{"n_experts": 48, "activation": "squared_reglu", "balance_loss": 0.000196, "balance_bias": true, "router_logit_norm": 1.5, "vocab_size": 8192, "norm": "rmsnorm", "beta1": 0.95, "seq_len": 1024, "steps": 3212, "dataset": "wikipedia_en"}
Below are experts of layer 4 (counted from 0) of a mixture-of-experts language model. Rows are named gate (a neuron's input weights, with its number), up (a neuron's input weights, with its number) and show model dimensions 0-95. Each number is 500 + 25 x the weight over its row's rms, rounded and kept within 0 to 999. Numbers have three digits each.
Before each expert's rows: "gets" lists some tokens that make up at least twice as much of what it gets as of all text. This comes from a sample of Wikipedia text that the model never trained on. Tokens count by the router's weight.

# expert 33
gets: "2", "0", "3", "4", "8", "6"
gate0:493539509522497489498484490492481502507481488499504471507520517492514448445536490532515506483495508477485492489495502511494451503470524475489552508519495512493505543490500460494473496474483509491494499515492526511522502507481524516509452522470507529457470496519535472444483485474500526541
up0:487523514522488486500475489484480495513490486495517452503522527483525461450533501539524498483500511474491503499482492506492455501495527481487548512514507518497497543503493453504474498471486519491509500513484533513530500511496512505518470515459496538459473500515538471439483491475503530540
gate1:479487528508480463484469521513462542480524503525502539470455477492554520505449494485499573499505483517522471472512485486522545511520503559505537467517531496505503479511509520497469526474506525535487479499482534494527502490469470518488491477445479505476517467464485548500448492486497525480
up1:485492525514476471480483529518478540496532498528521530482457476496553521498436489483514565497504489494513477489508467494519541511503494558490531481515528492489502501509526531501455513478511513514493492489503538480516502496466481518507498506468486519489514460465489549521447494490507524481
gate2:476514479488510489510488495490524447508483438500522529506568518531492514552477488547533477475535519533501489473475515498479509481479488497453567490524464489462542491477490481463513481515456473483526514503469497518516499519516505500508518485501509463488525501504500501505500506487500498508
up2:510491526504504531499525522512473578494529525494512454504443505476542494450530502485470491537480494461489499540555502533515517516542507494522472497488549505541470497516516493563492544488492544509494485497530489490476511501462484484487507499483493519512480504467506492505499528514499508497
gate3:467516483469466544472524541495465446518489507526505482512510476537527502475520529520493520478570458474516529466461532485484485545506495513520525507501517540487461513507499504537540524501482451502471486516518535487517526472491463497526470518486542481513510528496557502497505530506529503545
up3:465522484497476535462535531503483469501488499526496490517484492531521497487499502503488518484519473475524525483436507447467495545501489492514508495498515533468478514506496513557544517519474432491481482525519504483522543461496472496505465503503528474523524508527540510489500525497541502540
gate4:489497534502537510504510514523486498465490482496500516482496523488472541526482520524530550504487524498516487505472542522511466491476477495559495486484476480470513517482504474469500490468483491495478495490470567524508492488494554516489471508517470523521502474560488502519471512505460521471
up4:506509549476461502513521490486469458506515502505474511505512525524499555516462507534522503515507505480566443496515545500503484449477474523550477490502501487493518500485500446478507518473501494483500520496496548494533494471489535527535505514519468511508485462507501532509509499521512494482
gate5:490472500541473481550486521459504508476482496497547490462544465480535478475498486462472462502489498510483482431477480479500495524479476533493449497477519523509497489500497471542478506505524501492517482455495497532555526471532535502529534493506465498506507511469483541511468493519503476505
up5:500511494464532509443522495526508485503520505492481497544460517513486533532512493549520531479519525495502524549515530493492492478512539472486557519500493481496508493515504550455517489487480493509475508523494518493447490511470462481480480522503539502511479480538510476493528496475500515502
gate6:525545472495556463487484483471482497502526514514522463548449453500516490499468514494538514501538483497522531479507538468473511455476496484468475508503473501502524494520471484543511527545514502501493495520502466515447517509543551531488501488511508537500497491505561516502526503487482519478
up6:489456520518455530534499514503519479492474479494493528454555544495495522506544501510471464495462502532483461514485471527552499544539485514532524494508532504515468499483539530467476466465500504490507513490501525474537480483454443471531506496495493451499488507498429491510489482514527470518
gate7:477537510427525489502508545507470461520461508507515512532493478485487507495472467450487497493489516504415527484476501499497488467497498505512460511514451498513522506486471527492472443522502537492483464521523501510524497489470523517580491516523476503539470519533495510460478489490502449511
up7:522449485565477502503487448490530522481531494498506487464506524520525480479532528529493476502503488490584474513531485514495509517496514496479530501476545496483478494515525453496515547488504471514505526467484493484492501504532474486417501486477511501467541484465497479538513517507498537489
gate8:506465505488497504468533502536450521530518499505474514483476446483497526475495540503532531501507513505487520510477497478521533515501515513541413481523475496493508519514487484495515471541508504491472460510490506506488512506504544502539537501454496537494465540506507485503514506522541554528
up8:491442505483518483476504504559488539511517472493494481479546479471499512501488509485527504506471494516535546530483475491483512505491489502523425538538479490484503525502487487483478463525483472506490481543507489544458536495492525535521516471479502510521465513500540501485499512473519510505
gate9:564497490520481514520491503485491486496548504512478490504462513529495483510519520529521479497508517517473499505529534506527476509457570515500470504534482521503476516457507496523495482476458505489457493501464486512532510517512547516480509502484471490465485468491452515502458517447496494512
up9:492548493486473552514515475465487564483522518506516501522519480504517507513458514497517503490517477491553479506490512475498555531552491501510498460497501513507564525512514514495462484489512510514514526534505460524484505498468503514482457521498478547533500493516531475462582511536506481509
gate10:519493543487475535469488466463486516525502480496503476521466471487456463461506476519528534525502525505453506456500458495507519534489526461492524490508504536450526491517493510512489483525497517464524528510512498447505495482472549515504498499506466521542511522513492564515502470493504488504
up10:525499533508465543471495483458479512511498486499500473518453478487452463471498481526516535530508536507451498458507454488507516541478516464492534493504514539463526504510483500507490480517498521453518537505527492447491497496465546520511498490509466507545522514506488553518512465488485493511

# expert 37
gets: " |", ",", "i", "er", "ri", "o"
gate0:506522461486514515491504492522536518457489495489495493542487514432524507485521482511506527525535470535502504514498550524497503469527499511492454521494489459494524473464499472482521498516558542457506508491480516528472469503480529516512496458458476507489525518502476480519497450489533509496
up0:483515475474520532495510504528537517465487486496494498529503516448522502482523500496499530508557478537501505519482535514496507465537483515491471518496493461503503505468500464474524479528556565475495513495493522529472482509474545528509498474467478496488522531518471488518488474492545528511
gate1:531490528487504507492476539516486514492501457446509501502480503510523474484515489448529492481483517497492499484482508499494503548531444541525497535517513522501454470564507503513509506555499461506448507484499475494465496498508509447468535497487506480516514526540475526498527490557469511509
up1:539485520491499504494478538497479516486512458446503501504478503501516485483522494445521503486485504500484500489467502505497490553535443543523502548507512525505454464561507517510509499562494466509461510490489480497474490497517521448466523491489499482521517518532468537485519488556470502510
gate2:511517475527499451491576527503513506506514511465465518502468457479509513467460561479485494522529526467515490491507466504472514506533468514515529526450517503503464512512474518517497485547485512511492478503514461483480484536489489475475514491501546471510486478544510541507532481498557564527
up2:484500517482485533492449477498507468505489492531538455500535518494489453513560409520494491487488482545508516491498515509509486497475520499481490491528482494501542507502539487468511536462519501485495506483493560503519513471514504528533455502483462538505506498477485459502487499504435463475
gate3:499497499489519510472480506545514509501477481498498469489514497483464535442513465462512512504490505507473523490511451522490533471494475542503509495486496467478465519496488485535510520487449464503504538479496543483518537503504510530537543521489513504516527522499521553475533525517521542507
up3:496504486508519506485487513537499507503471476493506470493515491464456531433521475474498518490494508505482510492519441508499524478515476542503513499493505470459478508497480493533495523501446459501513522472491542493524545497508512518520551531494501509516515532509526557469525513505504537505
gate4:489488476489514483558511550515468479514511544524475477489512560552521494437509517517480435511512517445499499501495551516518532493533524540512485466470524466525543463485472502553523507518501464510494497480511487480496526496478546508426477442494476513480512473520504523514483497534510519494
up4:530505523515467504474501467480550516454472458501495510525492471459454515523468506490480530504482457552506482524504449469494488513452488451479476505529484519471481544514489497466490482487507528495494506531475517512526478515533472508579526552493493461510475522495522468509468507477477491501
gate5:518491441507511524500495505494508533501561487483517502512489512510491526497536513442505500455536522514493522515487502514504509492483537489478527512503473511489458518505479460492511435495527447498532448518533512440515460493485511516484489503488463443513508496451492504507501474525470490517
up5:480528561493504484548498475505485445520437499508493482508534494495490462488503494562510498517476498501525483486520484512500489508530468502509483489499496528514515493512501557500495565502461547521454538469472488582474519504517497469503552497528514541478472500531525493498487499444556492500
gate6:508448478531536489515495489533516489521512508553499476471511504519519470478507528517483516511493489472506506501494509514503526511540504487529497500485499523506506520482505511478492445508461445500488479507528470483499528516503485473501518526511475477527532435520512522528562490488530505550
up6:495544534476475507484504505469482507478488500452500534517488499481482531513505473477512468487505501527483486500515491483498466493460489507469507498516500473487489479519502494520511551496537558500521532502476524524498476485504513532488477459487518515467460561480493485473430496514470500456
gate7:498470494508512490479486472565474520537491506514511472546527522447496510503560509506451521462478525553507529527465508478507486478494499551503509463503532498504508498501515514499510509530520480519457448479503490487482497490540491492487489490517514533554542513514506484434484504483482501474
up7:488469506504490582484507501527499535491544503467497482533510452489508528553520484506478548477484524489503484500484497517467500494463518505527496547500582499476528509493562525489483520490456491536486464532495520514504519493502541500508560508483505484525514500477503538534506520522504508486
gate8:489495495532476485551506487489529521484516521521522500551501549491482482480491509487505483480494523472507478573524454522539462477517500442466457488483515497510523526511508480534482501533502494494515488495521475518501474517523512483473520442470477497494498532487506501496468551503516529501
up8:482477498510540457544504504490510529504444445519500509509486513471467521506506482490492515491512503476505501526547488503561510473558477509501504506491536560530508548527514465499494518531446540487517554490484513520499474492478489454520502490529540499463506555484451481503509502482490518507
gate9:438475522525491495455527480467501510466496470530466525475498515483519507506528508496490494475469533524497497535490493506512480493490467480522512464510537501510488520550459492504496538499500496513513513519482497499485497479531504488473462495502522511510486473519502483501459505516537496541
up9:542510494481512517487488469497503493520501532474503466487464478475484499496473460491508527549504480522518508471461521539522521489515532488473483488513465488502526464434546487504536453484449490463521500471525543509510479519480505489501532502474450500475510515468493528519499492472481534506
gate10:534531473558495507513542531527481516505526499509521473522516471473481526473517506501508460508483480508519489476547499520432481500485491482510513558496481517476501497499491514505518442489492497487535483520514490508500515555497538467478487465518513479490475529440539483491458535569519524511
up10:522523472553490503520553534532487515506528489510519484514520469476481518460512504508502460508479496506526499472544503507442471496486499481518519553490486506486503480496499509516516447493496491486529478518510484504504515548502540467478491463527514489490487532434523488494466537570507525502

# expert 45
gets: "S", "C", "D", " A", "1", "B"
gate0:506514526504465485436460463525483511538476504484534489498497508491480463515535516442515463513486542507506499515484514525540502500492515496481512454524498533522502530493470493534541480474490504508493548499544495468490500510517559478481501511448532482510493492490532476485528487485506495486
up0:483527505496503522479486484505492516491495510472535498483490515523474493518514492398480483529509503521474514526503508496539490484523521455512461487515509483495507513497506503470505470505506478514471549503531510474509491506510536488518485522448495523546497508525542481491557495483534496472
gate1:490478474495512524478490486490525499492490499499470494531501487498532487472470536497495495521520497520493482516536478489509457482489519521490504519465479481492494456526503488532503519506524467527497473496516512537504515512456538499467558518533491475532476531468517497483543457477522496523
up1:468494508507465465505521520474472496507516510498522524425501510501491492528530481536525512475502536483545512501468497520504577507537497507553493499517496512516514550494497506540496479508493496516510488486473493490475456470521476493529450475479518528470529508513476515485501511475491531471
gate2:504521502487554525509499461531508491469477475506510483505472490525500514525513516484523506449546501484501535494525523502530544497484472537496479523499483495503454494468510507475536479449498483477465502531544522513474499484501449503485524516535522470473465524482514472513467527482478512486
up2:493481475476514534515512489495491523449464472490498460453504492503472523495474482510501500474550508466556514545500511504514546545489518547520508515523507516493535497470496531488550528481500533541440533516486497485495484517505488539491518544501503523460465531501477469502495486554521485520
gate3:489465489490524491514537524452470523486471510494481502475509521517475495494516519534454541459492503528463475509528487535518487481489505503480487483508478524513496505550508551526499444467457501528522524477560468488520479486439523498526481491500513503539460494518530481518489515510497505484
up3:515534475498473502494440486558547477532545473508512503524476500497499512509489465474550496536497509478510511509478509459511501493484493505509510528500534462487512475469484460479512541542552508469513498506441526515495532503545482498494538503498502502495537507475483522475503484490514506514
gate4:535476531502489483525528476475514540474499524511480509449483495432511551546475492504497555480520500518522514478491515503473536524563488535516470510552479488527486489529465458470512500540479481479493503532517502473472505520476493502506514523496482487528506485491513431528467519530473485477
up4:540492524503472486528528476474517542478484538503483510454495495432518554568472508499493561475533476516512506487478511505478521524560495509520490496549485480523508481540463464491518505555489508486470489546521497494453493533486495506540516504491488488514496490487504445534445528528475479492
gate5:516470519514517485509484512492502471519475489504457514466500528512528529482487507483469511477540499499530457532544489496512521479510523500503469484468510553527477486522549460494499497511522491510487515549460477514503509537512475533500521443511535505543493484483499537458509486491463565490
up5:520479527519510480508489500495510484501487491492468518469503537498535527473486520483457508492543489500523454523539479500502537489520516489512475485487514573538475492519534466493503496498509502513480523539477493519511508533510480516505521438508505501538471461479502538480509491488452553488
gate6:492517484531505517460512530499449495485490516492492507494557518501479490458499512475539508510481495491482498527511477480488478508528503493491539479495478529484513510514547500454458489507488468486489490529475489472482445531519489483506497447522501549530508494438535464522521525511509489494
up6:504524481543514517466518522497449500481490521497487505497548522502477489456495501480543525496483494488486495532497476488485469505528503496491531484497480518492525519515532506466451493508493472482490477524494486479491453529522490479511492449517504542533509493448542463526508526520501494487
gate7:502456504513444478540516509495499507501521453509483517471529486500512473513492504459485516513511490503540469572493519507521467499461531511511520484511496518508487480545517509499497506516503479564495540505522471456522494498496536498459527516492505478536471514509499509498470491523493534505
up7:511515466491546508461484485492532503497474551492526492535462509480480507474496467535505505492500500494476535434510455508483540516538464489507489500479514499507510544451486495495491491479494516473499452481489546535502505486511459506543456513510505527459529502494495488494535492486506485484
gate8:517520506492490474508508462428503498548500486549485549491460548505435499479492504482497482516493484511513494557508491476511509494506510526497508528460543514479507504537487500478513495530477498477502540496529506521508522508472509526523493512532517535507500528531534502546502554523533506508
up8:508493495483460465508446493500492488494489537535511514519496565495505530497507495506475473466505520515481480515521487497516521498510518502518515529511495528509512500501501476462513521484509554474479477519509495555498454509475510497512499480518570538529522525490512473542525504534461468459
gate9:508481531509552515520529469496489477502486464460540561517529537462511544453503513507500513495531435461517504461498462463499498513536512509497539528522496511466540509484522496530505487476498476482470533475478529515543509479520484493482520487519507496473492498493499502535494493483484474506
up9:477523456493460498470473522517508521521513534545478463476472454539494484541496475490493481499463561530501487541501555555514504484463473498496456463478509497539453477509469492490508509510505521509530467517519482462450488518493503498509481512482489491501512510491499477455500517505516503520
gate10:470536507524493462509450458507483479450484496488486472510532500531514505502485454502478548472498507489475470509508560486478484551507492459456447496497469492562478516516502455536492521500498488488496507487520525524484470512531531507480493519468462508501490502465531519488516537502503499467
up10:485543503525495463496444464497484483452490484496490475509526523534519509500485462507467531484498509499484476503497546488471490543505501450468446499495477495567478519523503456529495530489508485501504510493516529529483460512528522508473477524453453503490487499464530518496515538506507500469

# expert 6
gets: "'", "9", "0", "1", "h", "2"
gate0:467574433513541536506463520480527474464503480485472498501512489517510498551558524511518487492521502499474472502493481550507450517494514507526505472501501549504468453528502478490473537499485480505491511506507493521492488531505495488538530522449504515486493503491472449499479493491534468528
up0:530425559491459462498526479514469519543496518518521491512482507491484509449444489487479512503481501505521533495508520457491546492502493492466493528504505454500523535475501514498527458509506523495503487496478514488508515463503489503473469477545505494511503500504524546504524500503463534470
gate1:504483469528492512528486525491450486531486489493517509499533467455484495493487534498514496473490478512489512485457491476496461516531497498482503482542502505525465510469464506546496479498472484485506503481478524527492515471506548502525490514499486511520494509495439535486497503459504500505
up1:510473470528490515529475534483456482535504484492512503486533467468489504493495530494520483470482478523479511495474492490504457523536500505489509472520480503537462484468477504552505468510474494470492502463489532529486503471502551504525490503494481509504495513505435525478495505468505492504
gate2:522440497514512473504472562492562481503493556501442501529499453546516491486460479518484520534527518457466481422456467473470528516489506491507495489457477513512517501467445493506520499491520524464503477513528514499499506498479497502508486494520523484494465507488535544488500506490482501492
up2:526443492494524477513466537483542488508474540512483519531490445540512471493458490501486522551545517462476485424445464481468550513487521492517487455465468512511534502485460520512524498483524517457476480502506516496478507495507509508503486534518530505485479505489538536484515519494494495513
gate3:460511493473532498536533519554512519578519456531465468498490518524526454519507546492538489533480473513526495458546506507497477508491501531514529475515519511489514543503568568519495486502501478480537535492549487497507494496500511529481484550504471498458533518511526484535522498514491496506
up3:497487513523464486509505487512545498464493524531532535511507529479487525479493471478519525469524504494482500475474519462468515448515504468492497549506466527504489513489461469503459496484484520509458497461457405484499482519544469470538511465509505548513499536486520474511504476486490539505
gate4:532503493514523492467493516463444476515475498503497512498527530470522509453485472523474473461477496480537519494507477533533489494483496521491482517550461509469492520490489523491494520494454542468491523526467481462508500493486523523493466522536511481480520504525456479452477485521506522516
up4:468494503484480498513496476531536524476503515503522454500484477520471492529519504499514527521514518525462498517470503456470523503503499471517513479467517487538521482505506514506493487505557482547499505437531527562495500482499498469500535469484481509519503496466545497544547488493505502498
gate5:517519500511533471475527482468484505506528479487463519525500514462500497509481522468461514548456503518495494473535488516512508502478512544536535497516530542530445544483516481481524507491494499438491514488481533483462479504489494527506531469483523521467522481513456486498492474496478494508
up5:503533513482503484486496468458455495524502520443475550503474491469509506476506525435455491532477526533533506485526495482546520510510502514507520519511497522510484536480494497437496501492534514501502544512501445490455478517469480516496522515500510548500520501475472526534524487494510498486
gate6:446486490526538503426447526529462469511470483504521485491527536500506505464538514471496497507510523484492534495530501476494490507519511508451511512499501498461487495512512510488504480477531504522488508522507510466481502496480473539489487514529527454511552525514478481487509480506533486483
up6:455502492516533514430452532528460477502472482496528488483519535484502498466537519464491505495505518467509528504524507470502487522522516496450511516491500508474495496525516508496494468467533490506486516504501516477481513480475469544483494508531529442514569524507492479485500495496539498497
gate7:481498523479478485501494506509502514494500509501512488488496529521507509502486478507518453469505547492492515555534485491461471500518475529494548501539480513510468480503574514478500482500532516459537470461504504467471506476555487491476482512507506483515471456491476500481459493519525504499
up7:471504506484472472501483514497505517470485517525524499497507533529518510497478490504522448458495533496499507536537480500462475494506475520507550505546488504526477468510565522483499492514533517475545488452506485469460498480558500492466494498500517499513468452487463512485445493521515503511
gate8:490505488490473509503464494501505510497472525533489471518504505482462415479525507500475483483485480514519476524471496496458503505509471496473501508469496515495504514502489511538538489472468501549493507478480495487497475512499536526494508492461468505483507488451504491476480571498549559481
up8:503554518491508495479489502547511543460490509519535465502506512476504454493493497474516452501500517493520450460506494492498459509501533553525514515487528525494524521529508585480485478528513526497508448509501515472513532506473498574542479491493493541492518487495518502506493515512477511495
gate9:475478511559497510504487534476471465505489492494490515491486487520440476504525499450500511528496480471500495523534543519487519522507535494515499489496466524488527523523432487509527533520509487494512498489469498492514522525459522495474528498502467531539493526486558458534539490479469528549
up9:475488499560489522516497518478471487508480507487494518491494487527424466508520485462493504537493483470498502509536553516499512517509524495500508493497453523486519543531440477496513543530516482505502506492469505492515521518463516495493522496516478532544484531489543461535531486477475539530
gate10:521478451481520495509524490489449500496490509503476540488485532480526490498505491491475494494523518476492537519511517480478498522489510562509499491431523543473519502469510488436462498544485495506486465522474472498524500486531440541519474520490516484591528520512486465519506527500522494499
up10:479529556527479493503463514506544483521498486496527443520512458519481504494505507514531495505482475525502461483495484516536505474517485437494501510553476461536481492540492503574535498462507504485525541474508532489476504508472544458478533488515486528421481476490518542486492465493481509502

# expert 40
gets: "1", "9", "8", "0", "2", "6"
gate0:483520492459472529437501525506488442491518455489489497480529481494485537504466478528468521532491509483501471506459506453481490509517499513542459479499470493471491547533489496497521499444528498523515500514537496477528478547513519491504524496491452538532500465508536500523458518472530488505
up0:482515486467465541441488515515498439490533468491489499475519481496488545505479489526459519525487513487495470507477509456481494510510492514537466482497479496466491543529494500501522505454529495526516498506538488473527481548507520503500535494504446545539500469508545505526464511480533485508
gate1:515532532500494473527487495521498480496496450493478529499522560457521486491523505532513509492492496506468498447471523457503474482516434526521476471513515501520516508525540528520513515461478468549517473527499515528542503494464516503507470483466498541513524490481512495522523472509465543495
up1:509538517509489461518495498512492498506496453487497550513518524456499504500529506532517522487482496506456497452464509475489478483518439517514467467515520508532525500513559522519516508467477481548508478534503531522546515472486515489497447507471498520518518496479522499518533468495454537475
gate2:488474518565467522520507508494493514482495532536487504459487451470489513468484465468506521490456550515482493449521459518502544535522526487546506506479481514511483497509464469492498520497501506469467494543480497490508484555454488492509519500514471508496485494484510530478512516477507484478
up2:508543506445534488482494495525491485508500498472511499528519556526511472525497548529484469528542444477515533558465543481493495494504472522464485499503517510483512514502539546509500509476489489500542499489513508523478533442533519504486479496485512505508511515519482488531481472554507497497
gate3:470547514507491507478466496521535449505469494510505507513479456506516549549478486513456516487468526499473551491475490514552479501481500509532514503508530488493468486564513479570461485486491496496526471479471485526496483500497537552510470502493507471483474501496501533490529500519513483488
up3:519458501490498515538512482471493570498536498491499512498534508497511467445538534457519493517513448504509487479506512477453507478523531475480491493490461481502537505462480509443540487502490497498467526505517513468502523504477458455456506482486495531492501480499499478495480504470502518508
gate4:483543459527508515517511519511496500491489473509505537487505471501474467505487510456508510472473526499543519488501505486499525512547533518475526480507508484498456482487540462540530501491528493492509514498452499545548478538445473474513545504485482509478489500494493542512539520494481518492
up4:497458520478489501478483508486518509503500510502496446515500524507532533497506487545502495546537471504463484530506474522487468487463490487517483513500495519503530522503468532472466476518474501513489495503550491443469515480551518529487466515513530477508501494497516452492448493521525483498
gate5:526527498471470484526486500501479472500510494493505503504489532482484520511500492477565492449485489484494472536532497485547499471520469509510486481478470538513534451555454508496509497493519533544488521559524507527515490516512530499450495505438513489500496449509512512513510526487472509490
up5:485477491582542490533533477489513494454489550529510513496510475516524485513467502520489494508498490474527525490511484496469512536504517490532497553504512513528481517502543496503509476501464458473511504484476493500531500491483510533547515517519483529519492500494517549490450524521519445504
gate6:503462485513476508525478468499489531487522477575515490468514474533497468483504447467500525491496504460497457478484491528496503497495480502508481495505512483483524515497490450528510539498465476553566518485538518455528480512450491483512542503527479496533508554475495530466503516523518526507
up6:484543506485537498480509538513498453518482516434485521516496519469493515528501527512501480511495484535514536516506510469494509506499514500477515519505483516517468494525519548488501471498535520439442465533461483550474508505551497540494451507477517501466508453537505484522509497458501475487
gate7:467486530516496523497488481505473507433480480527516485501491496471494507520523474489459529537500499513479443539498521517514506511495498495500548445477476504493468537546463515503486472513503561458508527515514495463506487514497511451483526515518482483524488463522530475472443534514499487497
up7:467490525515472522496494478506476499447483479520510486503492504468488512526510467478455522522508498515493447547501516520517512509496492494503549443466481510487479534551465512507494452512498553451509514515513489469515478525494506463475523516524481490529484460518534480478453528515502480504
gate8:526515507485550514503508516503527484479499457559487520479486493518494490478475516494528547527484545541497513512504496510532506484505556464478521510515525511517480525481496517498470515471488548487458440513484490528543465493484478485428515472491526504490475496467515458478466499473495510477
up8:467491505515443496512504489488484524506490533437509481503523507483510509524514489498494446484516452455498490491486496478458500506499479533522498496486486507480507475532496478523520484503522445533538561479502509470456548500514531501566474527506492495505518504513471533543533493511506489518
gate9:473481504437499464512495453506508487464501475500472570501547483510525475491520469455516507523544511459534516519522494517497472488541518535498518485529482495434494488496528492530529501509511504492483432468504482529540531492521449498442551510491521541494540474479513502531532504484465505526
up9:478480505439489488516502446506531495450487480497483562501519470498532493523538463462518488520526522464525515497535498511508479507532516506498507490521485505445488485488517478521537498495495487474493443455517464542549535469512446479437523506495514530495535504483485515547511499473462479542
gate10:474520489490491432533452496508461536486500540499502463516534471483488518500457482541501521483460457534488476525524421495487471533529429499470492488497482539578514508485477538511497490475522486508513528508527545474498495503495505485514520553545452473508506531491482530461505484517496538494
up10:551500458500490548506533499491540507485509478543499496518461516521503489486530527494507461508525550463512531465504525533500514489471546491505499476534528465459455468486500470494528501495492515473490420504459445501507500484498482496518513474468509510465491496501537501521494512517527498497

# expert 4
gets: ":", "s", " Born", "ed", ")", " Died"
gate0:527515486467511501502545509539458512495518489481458484490536494477481499491497536471542528516472485497513513494520497575553507469482527496560476476504495538532508468483488494515485506499491484483522542540549541518479473530499526502494465537542499551519497581499526481510511483524512486495
up0:507503493469514508507543509547454509492521495477456475504545479464474493495498521475533537516465492510505508502507491576559503466484519520561484479500499540525510469480508499508481507509490477495523535549545522530480473528523523499488478517536506540522498582491518488511510486527505480498
gate1:448471493473500480515532510489475514504480446496450532462503474502483460512462494495476494503490498507519496521454516492531439456476512485521482515501525479497512508502513536514500513494480486508481496493495505575501484445540569542515499497497441497472510543517463518528511462488527491486
up1:564511510527504523480469490504519477500513552493550480529491530496518532491530519496519510498511502496486514489541472506485573543532492515471523486508479505493490496494489465495513499503522513512515511527500492432497523545479432452476495502503550523535484469477528477474489520505467492509
gate2:492469526538474473472542471510521512475469469501447454498503483500489502496491509504498522466518497522520537522518546468503504454444452502485474482528490473473525516540456492514464539517497475495537544546505522447481475491488487449513491515508500490488482481512494531548470463472480517526
up2:496500496515481503549564477464494513491507545484521534513504509497505518479483509503541505489499510469522558498504518558459498501463511472457493499500509518496475521462492445511502459519475471510523514472512520526498514528461501517453505541462503540522497524481483507478475515487477458529
gate3:494492473525491481544484511525533519453550505533485539502523473471474535496512482484511497524539446479500474503488508532491478470482527479504492466491469487519454523496445500448515512475478476508542449483513493476540504520524527481534478471487545509505452497484516472509520484490460498529
up3:497504519482517510457510493475472465548442508472503452510470533528527473506489524516479515484476552535507525489515488468513518530515476513480504548497525513493560489505541501548487490524524527488460550521480503524448492474463477508468518544500459487494558512519468528505487514511531497477
gate4:475480505544498445497525514465474485505470502501513522510482540514524519535506478514501490524489470502524482429538511528509536493531560476506496519507484507495530514543486536492511565481510537499495480544479555536535494481467503504536490513456487490516459503491454507510504547451499527508
up4:456481501511509460504509514499463515532480490495498505510517512524435551542522486531530515498509468501515487457507536517495471513543519484464498538493500464494537523525479493480494521503495499520521471491503542497542480507472500525494492504508485523520464477460496550537482546453514528503
gate5:540471511521476458512474534511555470514470494482479504499524467532511498479468512479468499500492502502513490488491503501497497473454521507506510479503467511488542493540500493493503511481505512505463496542530491533515490506509459490462481517509521492524530503513483503470493465497492490492
up5:472513488476517542485527463478442525489528511506524495498485517472503498516530480515525503495507500487476515516512495495506500531536481506496492530505545488512452504460511513514496482498492473492534506465486521463484496473498538508540519485488474514481473503493523490526508525520503503513
gate6:531543547518482548523473490515506522497492491521467472468485497506520510506535550477481462524532467507516518493477486498486568486482508465523493510479532507473498561478531496524473531490461484537487467472508493532485507502450494479484498477498510518540456530471541503499518478478504477514
up6:462521537458514493518520475543501496496493478508444453500509504530513512464518489456467482519523476515473480493497507518486521533483494521543479476494563497514488501522513516526460530519541478500509518480523492539512497469497489529432519472482498486542464540526491530458517477483516519489
gate7:537459478532479498509498481501477471534501507517475452490485487517508502511489467560493523487522524514489506470490503487470502494501495510503475518459556516541490478519519510504497462486479539546484494469492472514472476518518523497543498506508532479483489543504506475491507501577450504512
up7:459548514479501531496503506473508527459513486473519533515521504503497497478516532463511495526476470480514501527514504520529505498489527493505523474540458496463506517487485490511499551518510461456519517519503532489522513481477477501464502510474466527537514474511487528509479497422547489495
gate8:519490442496507496468565475499445483485516479502506538466503515475518507503496523522508506473482483496480501506514512479512507501530477536503520510501493482489518488497470512481488559506553500489506477475524464521549489456433512468529500484511503457500522500439476512523481495532502462514
up8:531490453499508495482565481503443486483516488493501532458489513479514510500492519512512506485479490492472498503527511479493513499534479534507522513497499476471512495498464511488475570497554501494487476474521464517547492457427523472530495482506511450496533504442473501522487488519493478503
gate9:522477485456496537484470526510494498498549466574486500471505485464493484509486505495518499455533474491493491520535501494498497479523475469494520508519470433456485535515518481543499488476443489534478499520517491486521456528500462471527480499487475470462506526523520480535496540494528483469
up9:455507494534506475498524483462514469511476493440493512515505514536493523514511506514499516555458512501518505499493469509541518528470526545493483515493493576538494475505461530474495510534546504477512474502478501511506533473499508508484498497511505545534460507460482505490477462493493483536
gate10:552507514500489528513503549494503496502491490490504483463502520478532493494471511536520481500546484488468499487517527514577517537508505553448505532491507517516427470464492525503500539532545491517503499459499467525505502488483476508530547490490519506462503517489500516484475510501525524504
up10:539502511479479523505485546489498505512478487484500466461497530471514494484471498541519490505541494488457501492511535531567517548501498555457508502490501516499433480451488523509486534529565496518509501460495455512505524502487474511537516494484525510467500509487491524482492507494515516505